Weights of a small mixture-of-experts language model, trained from scratch on English Wikipedia: 11 layers.
Below are experts of layer 6 (counted from 0) of a mixture-of-experts language model. Rows are named router (the router's row for the expert), gate (a neuron's input weights, with its number), up (a neuron's input weights, with its number) and show model dimensions 168-223. Each number is 500 + 50 x the weight over its row's rms, rounded and kept within 0 to 999. Numbers have three digits each.
After each expert's rows: "comes after" lists some tokens at least twice as common just before its tokens as in all text. This comes from a sample of Wikipedia text that the model never trained on. Tokens count by the router's weight.

# expert 13
router:460468485433572462519587494391534506436494510466490392448551452502405503464534499581516605461458491524470485481524484584470559547544496575596504488485472399644569457437
gate0:430512461528490521464478516494511508497520438481572553519636428550387472535519549525477485433465466472508500499538503479462512621544436541503485459544479591606412482442
up0:471485403496552475435439370518491436501483401497504434512490524539448428607454478503506504433487430503625525471486434426449512521485506465490500507543451515473445470588
gate1:553412542489516547452503485506470518445519587562552504483463574418482507479534540559478535466441595593428531492501526504476471487431461495562448570452500503484516489543
up1:456456497553507555397498378476510502507470486470542361430449498512635466574504414502580485492446544447500484559540449507480510591517494482479452534539526450484645455612
gate2:408433472526506544487529420461557470554468492547447477612497446550533550600547564543473559482428452489491429473520488577498540575609481508538446567525520495616451501443
up2:552534537537508480500532525541570524584529560562480490541560452504469478472531574535400632523458503486495456458498477522571504596453512597519492477468526481469466449489
gate3:527431544477536485526569545607486524453577497488446452556458470521518525391537524529580518412416543565521422412524433505505518571555500574513438570501514479498526528480
up3:547499569371544379553499498465445524443489619591482451579543498515441489509397464501475535406465468499489495465545571569571423475436514416429565477501464536416514438490
gate4:485463455428501551517492463538576472538467533432483433524424502489574526459609523499660639450459492533542580535476525497473434556594513501506460549526561471449544432514
up4:476514549460511575530409421625547498443524531566478511514507475529513413501435536522504434475551542522483468525469509525481482415451470511545605520534445603448389532480
gate5:519496406504539557530445427456569535411525529524545411427490488503453425486447486544625504431560504526587457436501501520460536482588527486496551505541535548541551351518
up5:555525524464452562438542500477408515500470497456552540547468510512510585488524531485475396568522457486506554566581494456430416531386502505478437560571399498477496568557
gate6:468465510519520479449504475501496471453594553574451502470560465466490415490536506583363551509437489526482502511471511561427489513498500443504518539567441492515524556496
up6:544614555464531592497477519548455524501494511472520469462489483449416422438442443553470400483412526439498601545495431594519457466523485618501519523552491449506499519502
gate7:510570449512492487479628572551475457509529393442569485556486497502447397453563594598504552503452483512437525484526496508393506642552528471495492471600527435549541463458
up7:543479566504589411421484466528567359530567496541458507472480555506499516433386481507488595506478521640543501493556435488487577509520509401604507517473483398465616484497
gate8:551481407466543404387564514498559519418460579537462526519513474557434440488601509526536536442506539533542479538567538544467478488431493487515504438419476504512572429488
up8:446532551515470474528431457556514537538515477563562549481445483470492390512586522492508481498474511465386523511513635390490408453462525562543583525486467484491385522547
gate9:477413440562495444578524572588515484488523415437521559482488452514385367536582492449471520560528598611477395486439468534421465451433526557551553588419486516573496507484
up9:450483510547485541476589494469406447517459589518390520507522437524468594517494390431522537514553414522546507527536532499613579539574556484512563508496498390511479515515
gate10:550440496498459443462432503534620568509518506512506506424469512546376504488516499481518451530548558487453420524463497496504454493461515417539498506482641567545577607396
up10:525592487401471504566618604453458500512513522553485529461522528506415546507446504531523499538518454430508506578498480542432627478513468501464428466496469499540471534522
gate11:541492520447525552456464473469540550436519479579484519464491505520462594484482516406495399509384504545570480498437460541465474489475494397510518638539570501588515517408
up11:535483438537523446377589456569448528600509501526472498428580478458463544446470549528487526497429499367511450509437453545561527551516446505450444564395510395490581504496
gate12:543558519518470457535507470551565578482537517492488470419503499480412406565600505531531513566517513551443492559468535529491575546493553356559514408504476536573503444517
up12:530428450513548576468452468441444425480465423491492501434532464534639483489484530389485470493540541477538462479519448504538379514487435510542409458480515556558530537491
gate13:467535555520466638514481515445474574508495429487566453448580467448481532518510540576483617400447465423397532482525557523536534537558491542482441474471435503582526495592
up13:399528630458497567412513471560570526586561388530584490467495517465535509415502482518622557567507392382473549556527430467489498530531413595436474480368494484507529531493
gate14:504443566429490398492443544459532530554455526536426557518445525557479452480473494522463483506464535495497522559547458512431440554488510655477453476478508401527427489477
up14:491533573535532451478474503435419555512532520504447506509481497527535457484552536543434593442435525495518374509528493594503561547508507552423469372451448412463519474499
gate15:520382487456542504537545499519519565395535474489416476492527517529495485551449472569552575504483493533584458489523535490532565444553529571590491508505532424521432531558
up15:595482446518439502554501457610522579457417515529527490590568536511524511485422493524523529429531571452530482512498519467437510480535597607445535510606496480531468571499
gate16:534471489475489455497495567649478430437517412554512503501529429503526477388598492484556501587516561453486469505514461485486473517606569532513455570537511519516430402391
up16:540485529386479583505598559524574465551422461530451570502512469517546450447433530491460544518434537473520458495522463472501551544485466610468542558536444522509518373548
gate17:447501594480531484484553494506555474540438387490492465392594523496443559466475429619517506455465506505459536418606401548457537597478501505538496442460469469503566457571
up17:504467572551530526520473526508597537542502461462438526422568508588448554424541430459478462532384577503445471547443445496354450482497522471480495532561467381512447495404
comes after: "the ", "a ", "and ", "to ", "s ", "an "

# expert 17
router:439526527553614412493545528501493384450518576488491501433573287575496477456525567515508442469589439534428534528433507560445609501482547455553474506430508457602502535546
gate0:556461450539495484486490455536477444471358456422566536445494524463470440534518652527482438504524607460438519466547478408504485480543639512540564480490534453404502502509
up0:478510524557549507467506548559562472465467459453491544452466466489358542479599560482480455528503498478553470533392475490381497476594514498618388535471504464597449538516
gate1:472447516503539435518529471529510568495556449527452483512467547492519442502461619583528467507508506455421537471470465489486454522447612444454486491527506520554551490487
up1:496455402501562463481609476428467535567530506492424512439539442510596582557459509444537564485515492493410501453442374505571474454518511470482424453447548532493465448462
gate2:518526427451555542552551496484512490467422481434516447506494364500515598573436474483474536426543513525457460462514494554565631481471445465501548536478477537463484450513
up2:402444555473540523496343482491491477536460436500565388487473548463592516476429481548543591448444621481473589585545524508521549473482506515550489486543484504411531482562
gate3:462484543480530445485558384546490459422500471472494557472496351556453508587560550439476446422578502549564475550513529538459520510508451588523488535532454453587516523450
up3:436490518437502550504514506551458458562525493415431524496523502594543524498513572498524456439464502468605496480497509457513545519436498570451500528454492485466490480513
gate4:538451615480577509405549471476441520490501510631506472465500472503563423401469540474538488518539517543535455432390506466503475510399628490477461395522509466503432421556
up4:395543471455441573572426487417478520477495494403640644557475652443523492480490508499505527532495503537423546499522542468554515565526487472506481537540470576474498496532
gate5:495528419552576451552437482492492459576558584375471566510510451480606557476542581433524482472552531452409591503406476546458426519531497481520423471558563544522429571507
up5:491468590518502402524468457556590436530520573469534499498532495550512526454415456486500565484484556512463517425389550501500487462564509489425524503512482538547577585498
gate6:468440506504530532476475540505495523470526496454540509499541431450492489532407492536477472482532556510421552542546405538517607613434435534518515536492513585537494470442
up6:471401539505476533496511481498409588496495495554549503527385583464400501497479528515511466467499511422465539478513538403480512532561527468445604506535482478389494486428
gate7:473527474518555452546577492470553488401560572521520508535505473571446493496558466430462457505463488502423401579500503543495532506511514511520501438580470500522448503472
up7:487485472589582480589411518597528448504508500516498476453464611520531558453479476525484494465578461432415436457526510595518494533563524604448456519513484498476525581550
gate8:528464513496573508444520543542493412531552523512471536508631469580475498425475525497515479461523454520597511426499452547502590546452511556511509462410576426562464510559
up8:543555448496406455462557508524612474472504493516526436543473441491492501474442540507485475525412507517632441546480541416407525506411525479509503492492485516563558458496
gate9:442490487575540512556520488484531465508542548451449434468521427436529494433456481505499586497456532591396523575395533527471490503434563534519576517520525484541533597456
up9:403522516415480400525531505442491457473535577539493544522439558540485480475496474515522485512592446487544425476422593570542540548451544551490535615504465475492444535563
gate10:507497530462442590449518495551443529515499473567486515412468495549519444525517549505447435494370467473550520436547506550537598516500584516470479500494569551514462477462
up10:453472530502583591493586546556540500527522485514527454498528458499482485417508474551504554482458425490444499496544458521528615395556495528459529457481516373472608573573
gate11:490508506550491455587456459420570409519578473553498547524415401543634464493536469485566495522549409473482553477506516528469522520534498488517610442420539449569542496585
up11:481518510502499489565521586457508391553450506442550591506515459507603522528491488488485516583440567485500508519566512468616510484576581494524460563471518500587479516526
gate12:506515490472553499526427511563528579434561529487492554505406398427570523454478540536438469476461571438461557452365537492467540530547491488506554568460515468543503581474
up12:513501446462564504533500506446505477569529452434512500481578419443505468415538581434463475521515525440432611522487451494449571454528430436500596492515415469507500488525
gate13:494474510510638472475553519494494483517524510494440454485567374538452533451510479595485484519564420501482501563471451551576480451488589523487546556464404486492565460565
up13:491419423507436507428461489484540543624453602510530588530537532497366515510522562555457534479532525416528448536485513572497505431449512417491541545504468506535481489512
gate14:462560530548535502404481519434573410561580621508499433477547465497521490472539429606483433491597523486431496516448539518439572545532536496526493488498506514492565492487
up14:557466490538395481475497393412537488563427471676535541546545477463556459501410490464485453518618496471490529499436461528606473481486549509507428496487483576504551528424
gate15:436490485440451495511484500511436390440560490499503504551562469522469507495514494487506443497511570614597506497422532508411476498499593544548538562494421567506494501434
up15:497477490614515430443554500494512538470452520586544453511507497468551441506490348417603513387513536506438462573491446470582550503606440510494503441531390525438548485570
gate16:449511407476521504439533586451606511482519578581437554519502452496463443483509566510428498514580446416430546479396471505487470496551554569482492509478591512617521564459
up16:506500431567543499466447477451466444440597597470485473493501476468528484483444454497460434499459430612498455551476437542463543449514475546513502465501520569508405514499
gate17:473553473512536395456442541479436433506533515463472514526473497489502540491511533498543485576540522465487460620385463540511578526545473541473533512451541431556453425555
up17:439455398480464529483401533477557542521554491397559432468532522527484506491507602553492533574413445563456572474451542451454465465455531600504536509570511484491517464433
comes after: "\n\n", "of ", "in ", "\n", "for ", "'"

# expert 30
router:424503526492586480552580491426515413489530562493487534493485385523559492462603588561572490440520484589461465548482508557513497604511555569520502487450601527584513559503
gate1:504406445501489562524509510397459551516525615534530569518626501493481539565394447520485520432452585512541482483455591560492496579534497603490473513488485453529474481458
up1:479469523401480630484511503513543358508469480431448523478438390414403482532459536513433395538427531457558510566394571461491528500481513537495459510477491567519517493579
gate2:506483474443510568474525394450508571576537591506519457605413473487426492486509478411488493469538517475493453476516442537462496518461513599508512549523551524519497388589
up2:441483447502467497545493454561551464529594351499469632438568526520515381491472431592434531505454538537515428498518533471653451552511488503536476555432479517493560551392
gate3:522512535476570572580559464526509489513506450520409578353566413534488527382501475591534516508521506584499531543536578534464412447523498510461566462553455482505405615459
up3:440508600539492550451480376485437466539482467498527450489449500489496482502544484491501517567592469522563501461404492481521481525628491478472542447450494561464489493520
gate4:409604457534478529346560449353501567420419527523413582451593506458472491388524533553470495513630513462477527419570434493518491492623578514555538522526554441495527591578
up4:547511518497500525487489568539558528558439467501600481549566533441560491541464500558517450534574471530509544579549464434573439538469530382485543480464502620496500487618
gate5:446522511534505525451588487400444613595505522526558540523451423502430445541565562476542476436431481469534485511546548513429497513531502529542483444527542471438476440490
up5:482546534629484424579536527531537381489483544499456472500459495436572491495496471520456608492512447547466484540437427565515500537558482502445539536475460509559517442523
gate6:408524559525638542471506424391473486563477574479519418617518512446519515539520528503516540423438482530474504517409536496542538485527563528500557418488542467509536545550
up6:457540522479569484484568428467474500530545436518423528508511580522563468503521558548534440556497392520573516473535451566531444507464496500495457554487546433555567485643
gate7:398469419514475543524539443514526465518533507426461563501503568568526520353537495521550533489453501452470471478509561497496426521526505595550531540446536532481557504478
up7:442458567475606514540513472519458461589482444519473442403455473402519443586476429546433493526489428473534605462497516555511518456469524509446598534445530545510512442554
gate8:493558547368455544500565612508455560572526466510549419416550449492541394489530587509557477584587467518595465477552460543517416550461483488523549467495500493593508525543
up8:489463485574512499543493538564473493445529482447508395536489426498438506464480472481540542521414463559420491497492495495417519474582449515538373495517436435490554442464
gate9:467454557528543536488530466504409459416484513471528562578437416542419531540563522548499571445494507446508422476423500566402550571554455520501447529525527480453546483489
up9:517385499465532575514516499479511442453516401501493539523459381530520491473546457484460522538416493481507526506460526592480476622561516486485480529508559483543497504478
gate10:388580441501448407540571444487565470393530485516570453548530541539543465449613503472511545450405544549485453501461491495538484449460469561571570572415510590639493585392
up10:578499541516495584471562483494473490565419523476535499505487552485576415528458587503479607441462516545579503546515464515474354554504519496460491441479549597506497597497
gate11:469533423473510495520485545419478531502470541553573502520573460610542476538498507478452589461521548598506501544557534493473390567542525535455533473553428540581495521560
up11:466532513528505415515422590513480495515516499505571527446480392513623537418554515528478583411573544434479484543440421526487534504563510534462534449566610488509494549497
gate12:456547536529581548500486580588588420492496521493417582446380512519458501475500491486438543472433555474494457531426465545395430548456468531534457564454592471585498591490
up12:503471519484530476429532515445514454469513466475488438473461515566524490447461430526529480572499521527473484527481439560553576423480478520512444527514491502465467499429
gate13:439565495486443439477559550585577525473523470490493496432453489424495488529506524587614531436399529499509463592395508532448516444482444508491500495568411529576564435492
up13:482494532605505539509539544387516488489545589440573539507572505496551569451532455512459570484465495484333491531530478489511546629499483460471547527497538514523507466456
gate14:386511483487456493464575520525550456493486521518564461453621374515505441418464527461492651503482611499483535532479552565511462532491521473551572592499560518549577553548
up14:541591449516465485522597548521448475562500454477499502412496480399570495505464510535442482587611360460468540543587389456565399530618567487521570475493505554487534457562
gate15:472424594462578546544521400463507454540544553514411581503608462439493536478547581466434498501459525546435499502469556498523536510492431512497546487434545537612521498525
up15:446474550500516464529417521496467446521511539541475555464457413487537554435586541492429477493483531593470428490480535516572636550526465605495577475495448485516456604534
gate16:484491505546533509477569511548470444530571515594480603495577418534505514422546490498503505480475503524551378560442505472524509556599535514503573479524490524537443376516
up16:463409491500505513434578517400444460540517393502482511514459651496471499501424466548359502506438453402406525473465484561504539518489542515451419474455489553514459415422
gate17:471532530398484397490520513443498487504492486506509640410483485505388516575502563540505448445523515518507545509503545501449610528633485527479546520465462489421575579455
up17:610500474425481596456521560377374428457494622555523497500503467500468505593590529516536464545506440485465465533460505474515452459511420541470571522514421504468465454573
gate18:484654470509525552461532429467452416560529509548541552551532510421524403481422539530569418444462526474564599460587553432432556491491512445520485427485498553561485535494
up18:549516424395506457504464491503549581463500490468414523472511605490531432530565440395549493465499440485465535511482527475515441458425388530436476530432556510510444474578
comes after: "of ", "'", "in ", "for ", ". ", "with "

# expert 18
router:447519525422490388479539448417590457526560567425498388420497436454482469443548463556524526513569473525469471585468414432507514562533528567580535524460504417599488596465
gate1:513567402537443490476553472510561477577440542523442523468508462440441438484476466434528419492534551527617430485431512476603475514571490516498422525433604431587543538533
up1:551552489542453660554481463497557419483504525498431517536499543469593575365531543475539539506394441492512551590431505496493464454518451534453470454636464498468525483494
gate2:521507401524454449501510481504596491542559467562518498446529529512541455435549420553519475502361418542475498529425500561539497536499550521539494494586491511551550549528
up2:509493570450489548571504559501491476524457494514523514566457462495548541568447422526501497493524489541514551423526531329427568478472407476488552509525435518487579489567
gate3:519492587467529556384502434477532469515470523594559489545431452521420516496553493476461493453529510483539453546465474509515427522535413519495502520534496407571487539509
up3:468408454493455548443516525489496594446530430508486524504457483570500485535559440502502463473574512506543502614484468532553483542515546463537408480476496487462482428496
gate4:474538511449494535462565537524680451589481504502520489592535373466536434557497540471515585525524580500573514554515461444536552570499543465553473464518501508525512520540
up4:488462504575500539462518463486423523509475438485513533530430554560466489432547525565478548576501466513491439509514553474527493487521446519432459541501441613480577590469
gate5:482491465442556477465484512493535415472556561522551440517461520463439476462478451509639534502529494470488531531525480354454409547649459663522516557546575453525547458485
up5:407385496528593584467464525520545528515588533500482511489532501476476561520520550473452627487396421551500520540498521434479428514433516496508456573506436442529518490600
gate6:475405511532531406445458460478457502436480477540505483457502457559490512444512488498500506460508389497567480521466507462409465513520563555525383547496506498508492412399
up6:520536442423487471468483512522462440418523529518449489442531454469499512434476533451524537544481472379438412545517489547551554557504554472485516440445489502420505459592
gate7:510534454480490478562543508461624446538495568548402529390378432586505494476423451488546497480505467539529429559502509453447476535462534486560588538509435509563512552479
up7:406499551517488515465593466452535434507485549513412550477541444571441545459458456482533519428528369494548526540385522491556475456457517474509509584589458464455559487437
gate8:489453478522524486495577449495574433494540457458501463445487546401478508454511502436507536587442495487497514509446418509505542518566562568561508489485520410438448619433
up8:539443505530497455498521465446439552566520460517519471487497461486471515495433568481497527492455526494397526514477462405537453520528476536525522408471445481434538569563
gate9:509491383479593436388496450499540531500464525488428546455578477504470456479543515543533486485553452537556572427516512469549505493461578462502467399504462516516388432444
up9:458542482442514528469417459525436504398546523511514538554519488547521529620501534433576397491512557463527497494467528440482643475473435403499434496384477633433554654511
gate10:534487505436490447452603428511505475445463522508455597464547473512358483594513496533589447539549503562638431495507467473500535499464553561553431510505454484628483406493
up10:512508393482548464570513558531491457531422409476540510491573506576431546545505512557493457514431541485493453526541573505507471502444454489480518498443508491462545547480
gate11:581449545534448482462457549467500456501568510507522484530571461515484508493560429577580431511481428608495422519459465504462444538448581562510502385500469409514506520480
up11:556568532494577545496482483437454458553440521508473471478498537539467541450574352518634579529457489529476515527424417483474449497452522512494424434401467429478482488550
gate12:466566493479471471438492465491593515534548465540483397514496412597502418377504563533597515428506487557542443542552458506391570536491642558473505548383465481558509561560
up12:504584463443507458515436571455573541425462528460547497517493522507483440541498520560471509427568563407388428458495520450447467534538420563456428499588506513550555497491
gate13:512490488462485573527614546498606439477529510461564471450505372457488596551504439523513500451449530580408559557449472464501564478488568577569498528427550518439529475513
up13:596470497492454532567466524659486528541381605535480513470424550516596369500385475485485592462509489574481474535553434595475477533532545496486480445630550438536482445635
gate14:493437434458485469454481393452558480522537460457528510444473535502463504356516533497575417481604527539554377580489412501445459503455492495493496521465557452517612638490
up14:620539502442575444519615427498521513503500504483529508442557486478451515603514463425491482454434620491513520546526543523588453591441591556503524459523484494494404484532
gate15:429487446560523525525581528429583471513485473475608428417514487482562517465553478467465442541535475494455440465476441407521557421458496596560492572458568466555438457519
up15:631540463543520487577523495495492538515477546529522557528538446451478475525472500455407502511382556488487500484543611513472527515496556426523523458647510490472600457396
gate16:451540385561521449547530476526510389533478464437468527529460468485550434486511564468441538495498468542552457517415461498443556637493491484415584448474522476508579539514
up16:553565463590458523518465507433570468504507529524473546529480524548344491436506539496452565473502576432529542515461567476537454522482505542470506457512502494618522506405
gate17:555480468399509524507504461452464400459476643521497489474530462525586404546486484542530461393494510546502485538507445491518587470496502588547539494483548591416511452469
up17:490532438515483513487493477504504550465451470460537517459510459497542470473506455488426471403483450558431599559422555429489477525438497557510527601486494531491527514507
gate18:489509503494556532516522494461552567432456508480517461476495467543490536439541610534443523443505544531490518525479548512478473528562539617572567512502537518552495457522
up18:518472464449483476499503361547516422529472491446432496524509514488572549596442506438485397515514522462575524484545537576494489441417457384472507521540507584454480601491
comes after: "of ", "in ", "the ", "and ", "1", "a "

# expert 58
router:440516528449610480422595483388451496469399589435449463475543396561501454548545567508504551461526457489524474549414484597471485568565567512475448516480574579576497581516
gate0:545528361449464486476573480556506512488393344496479523420607453490587483520439530519582625471445503557436475477423446556562455605540494524508546488443357564525405463489
up0:543374493517498561598451568566468524511579456492527500466445461462534466531437395495448438408506539455473468515462593513553578494514605458514516505555412492527407606415
gate1:556512423429422476399477402455473551509450526584483531481457495480379483533488503495547538477440399591414554535417466531491473455507511545491540466546484451439603547480
up1:487592489605481534509494551512471467526463545378512549495565457517511456441449556567471483482524509429477493391584594487620514466497453511549470512560461500507473495456
gate2:496458456526480527474472542581429459545435541540485476604525432532475401546551418504441574448396470511532480491465437498469533487541545570549436532530492458554517483421
up2:435542474479438514494483569523530532617450455461580535434499528496500526449462475453485494538562485457488515540457538456445511454446475528475625586384563446503565494463
gate3:505466558322546551553456452558484501620520521528437508481525480447542489473512418528475502471490442467450604569474472551507528593457492483484440473502485474556468480490
up3:531545482541475552595506427437519507510466514487507519498379550457551505541555574498563546612443494535530409491601537469454476494468476510536527537531521468455566464484
gate4:596556506506523580408511391424464534547447478486461408492483505469592474505390513476512519521448530504526514560455440514503493449505457423521417506610447507528585541580
up4:533422579595458481511475681495537436447496576485502525594510566598495547501481565519460432448436533483555509486458467467376411459504497477520453404424521500407513475430
gate5:403524492561531563377547549490472535503475498374459474590518459570496518469469548389514497467482470429451548520459447454503509486530517559484430441517563418476479551450
up5:524486494426490461513504480477509543617471512590564453495519481530542479496335530549432524503466500600420516426497505550643487564518521533529476478412460490567572527515
gate6:383472450480522434446543454445550614414507480513486476410620468519462558431564563486494557536540546476527538535397556579519501565585531578474480528526598508550465493588
up6:478520487529584488492499484492493492511455482454503522546558463501423565430524526492427536435569556506436506477530409553506558480557589521520539515525574455526534593534
gate7:561568548514489501541556496442525494541462489542480513498524411530418489477386454492442486424531487414417499481485505545486460457486459462520513549408497575525528469577
up7:483494470518522487388326531586473575485539540401563451467448533415565512477502560508463492466465558533423661520561508470530523541434520507509502493571488468458448558468
gate8:464456484528503522417495544480464487527468526475529555522586470487561527566526425476478555453438563537560538464419555537441557591563534426476440473337496478531587430514
up8:564510461492458395518551526486433426574602495486480525472389486501494471502449527486416523418447560564475504533565536487591540516485569412465542501536516530476514517502
gate9:436477491421443394501552566445522527482453561516430557463556421493505553507517497560433493447482433459561553414539504530432581556581476596479493570481535508448501540441
up9:473423432431496409531548469414504496532400521545466530449563490496502570541600644531477573443519439537509502532435510549482504492582546530460532410496502452543410521474
gate10:479458527474542543468556454417568426493416442494481458504507359549542465528552493505493501404457535504526501441562403486491550512593551645505525523467525391490438590421
up10:454559468494430534496469495432446605471473482506627502469463537461412491448523560562425435554516483487433477566524486465489569471522564500479585431580461502432495606527
gate11:468598407564560480534514495419525421574556510526465555494491417497618498510499542489481563451471477527478524525514542533531488485510465430509527380526515510625551456522
up11:484543545523435519529534486461510470568464482500519516420463475486535463493509592461578558414482538522444525560493574430536537493517512494529571586543506521559481518468
gate12:447487513524478507481536412501608487465388515533482495462547368462400402547507545485462608421506584509404492570492472528482460509518467495506544555501489506511513484576
up12:554489510473535447526610537564501490564495405539398561559465508495539489507451478593549518596489464416491490471511469478476566506517545595509502447499523488477461476451
gate13:426474538566540593462441504460494457529465509473550462504553470454501459520484485496462610410538499451536522517532522498475520449521478541491448519589540547541476546551
up13:373591469562517524484509506462499447434550537427500529487549523570523456508507437487521487479582542462449440460505395519499522430557492509500509508476473465505467549526
gate14:501431523489513587520492388477516553574489443620418562473446457492444467520520489502495561517477407584498505496512529506505483496460501543498455590573475490531499466520
up14:494535513514526453493514583564452551482434483524459497499516496544538494439511488548452540481497450596419572554584489473487512505447500518473561544517377480538458413530
gate15:564578596478480540555533510551524564512462589555396522478539539491535480542509472445424508503490439454497588497521459472500480627488527470506424620492496506605395433548
up15:460382459487497518464411526546558557478468517465548549514450554483463530499511571495495476460522530523492509482572433493387446428443450525557519497470515434436585446397
gate16:414465527519521480386514485433398467500480509465545457545501405520527498481522563506507519472398387564485444549457540598426489498512412518461371570480530543543566563566
up16:544503468541417453488561532588485480546456447583398500463495515439476458521451452545512501575574472415582491504522538474580517419438480493569561531515510434429470456494
gate17:522460482440555465458533525472514491519485479439517455498462570441440453408490470538481491459481530423436512455393478448495553444438517437542475529496494386477510499483
up17:396542442530522440591514477545561533552441548455583411634423556529532511527411574518448480583584490545449622498527547483469466461521541481533513425466519552530477467485
comes after: "the ", "of ", "in ", "The ", ". ", "'"

# expert 2
router:425557465494495380477543506438533464498482483491490393496580477462463436504465474556553510439545466553459512488513509514512575521498516526592433520523523453540547516447
gate0:479514461531504433493494534489512584467444488433436447422576459427481488431435437561547552425502545588539484554442572509351561538569420518564376491482461475571499463422
up0:509490490526460487558575583444464435463522503455496560406477505477533522418472488506418473487536473545476527437486569468564419497494546451515521391462394526492608506512
gate1:499511467513528564400602443501510424571493499628486401508458477448472409574406485458466504474565436480437506550508496483504546506576428585515402548545588428543569497629
up1:563471512417512480563478558501560565479509486469510538492475488469570508502551499521551564569504489511537491536405426484603499550386491480533530500541431496470451476468
gate2:484509510526538537505588507474525521437399578461492529486520514550540410511517481617524542409507494512494440583494464456434592599489557506520399535572584458532446410464
up2:386526538516508527668506522490547509521462561462498541490653507485547397546436582529467520492502516586499459582504533502442495537533454514535377454552515440541485443445
gate3:516581449495536442551490538451562542462442420469385473537637477510561376423483545503500548517517538470516550534481352451521474511531528515396482446558509485587564544437
up3:559455528477451537529533398426470549508546554558411497449499479443520575471505455486535470534427498507498496498544514486410467548487613461509486437439574469460502484524
gate4:467463484537514517426448370426516479502488473560407456443563467483575477569556495415571503466570465462460481395578516577621574529538539475570461516499578540460518526484
up4:554621454566567570471453595584532466492564573427416482524581479456496431559450448494490466479548438482528646478524439518491466418508428607482409493403542510492516548542
gate5:509440526470482534442536515505524408537517525551584443492554430503456511510401460469507490404469469544518468451446459510488417488549533484515457490507560527533542445554
up5:510470583441450528482456503462528527465485469462525586562512538449456512407499518431482501630509513481454480601483578462529541426523464572460571524401471528485542506541
gate6:434552405484448469581599493511539465525496484478456498488519494472441466497470482580535528457378488584449468599505496517501454440547495522552472551418539515489545490474
up6:468583452531432460577428492517536520493601455531374445577463537471482464575442452551563498434555526508548472569464462511454472466553508509413495520462454518574501457585
gate7:484533508542442528502467560378491495546434505511494469547479475476552554517497476463507526426524480568540461524439513547519612558454592538431590446430511451519529466492
up7:520479445561543426461504431437538453540459553509448473487512476507544502589585365475559537498417438487547417472519510523557613479555486414487484422489506442464505471519
gate8:448540526541479479449482542514568567448429499530406475556528478474555497569441490528514493473449528496415433475506492542549489532571500485529474527493572519510541568388
up8:418514468482434527465589573439396391521516568584505488521407500452534485459449508548544493469494535500496474526521480457496542542609513425535510554460478481492504454579
gate9:557430409500471522506485514499606610466480482514503439499497494541433503582539523505566523496595542524491409497536521566444513531456555625548516474516505530558555444446
up9:499564582468463493492402490441537540455448579591444512432445494614535548492442384534538454484509526484431487394577501536520469521498630446562468471502434495499460481530
gate10:437523479561470422555528539473545460550466489473393494388508512446433459512400438571643470436504586504509474535505570524541491581601530491594413513526539515459566432435
up10:500442413597541495508507455503492527463497541501574476452456449577512559534451472489439573424479364490472459537481480521530513462466475389482508522494438463489468446664
gate11:501620414487379472516584419405419594536502442399514484518505515435585490459513461488647508522576525497484445513458510473523512525589473464506346527498462495465499535488
up11:470438536589474562433537570579458379518501449437542517558457501537460434543553469505465445537617517546481508545506473548504438529538506583462472519465522463615446457484
gate12:379505462506382472514438512384580489427526454490498491557573501467513410490525560552453534538496490556417490538498513582432481540460586544613505411514384490619556417411
up12:565444556541596513497484546479459478447589441372491557415517437511507580494396471493483511522468544545528483477476533501544583522407466443480489552465559513453493552541
gate13:435455453507422510554514521407480457588420512427476497441503528465530549489495484636482555356544533578482455555521499468413437528472499504511537451483541479470556547555
up13:488464494421491528432467452527489597501509490402483575473520518519422470536389491438486489545444512480537459497513475463473574538421534452472501536494516539498465424520
gate14:516519471553426520420537442456503496549433427529529531424569479518488481493427492538564481354455539531479526374531482558422585598482470459504475430470473493550508436453
up14:520483568522479507446501444511516531499543519476572556434505457435514541590459497484499433568486547459565467505510487549489544501469550404525552448558496496584505498522
gate15:441553483484492447461521560508594532463443537498495473487445466553494399495483492541528489471462470565495574485470547542421544601456448443482490523514464528535541456463
up15:380519515441427504586436564439512527535466486417591528566587477542509579572432555556426525424457558503469565582447543458553499503494490640479459477533477543471529435552
gate16:570542416508471439482470528419546478502492474456470464501501492485583547541410542584624496475520462529492460553525406385551455488548501468639519507398609460569548549496
up16:526531502498470497427478522537510469514526517441432511586415490451341487414469492522516507465543450498598544423506557484453500475372478571451475486443463471473498449585
gate17:466513483503467466480515547587554498454570410442426483522432555486484498494449469527626483496498550555482529483492579445412534488418561543499453519507549526520403546505
up17:454473460467412471514478474507509544469527419528473562515453477514442603423593487456516484460493524473527426576522523558511489508528517518557526489505526426467410528518
comes after: ". ", "a ", "and ", "to ", "\"", "- "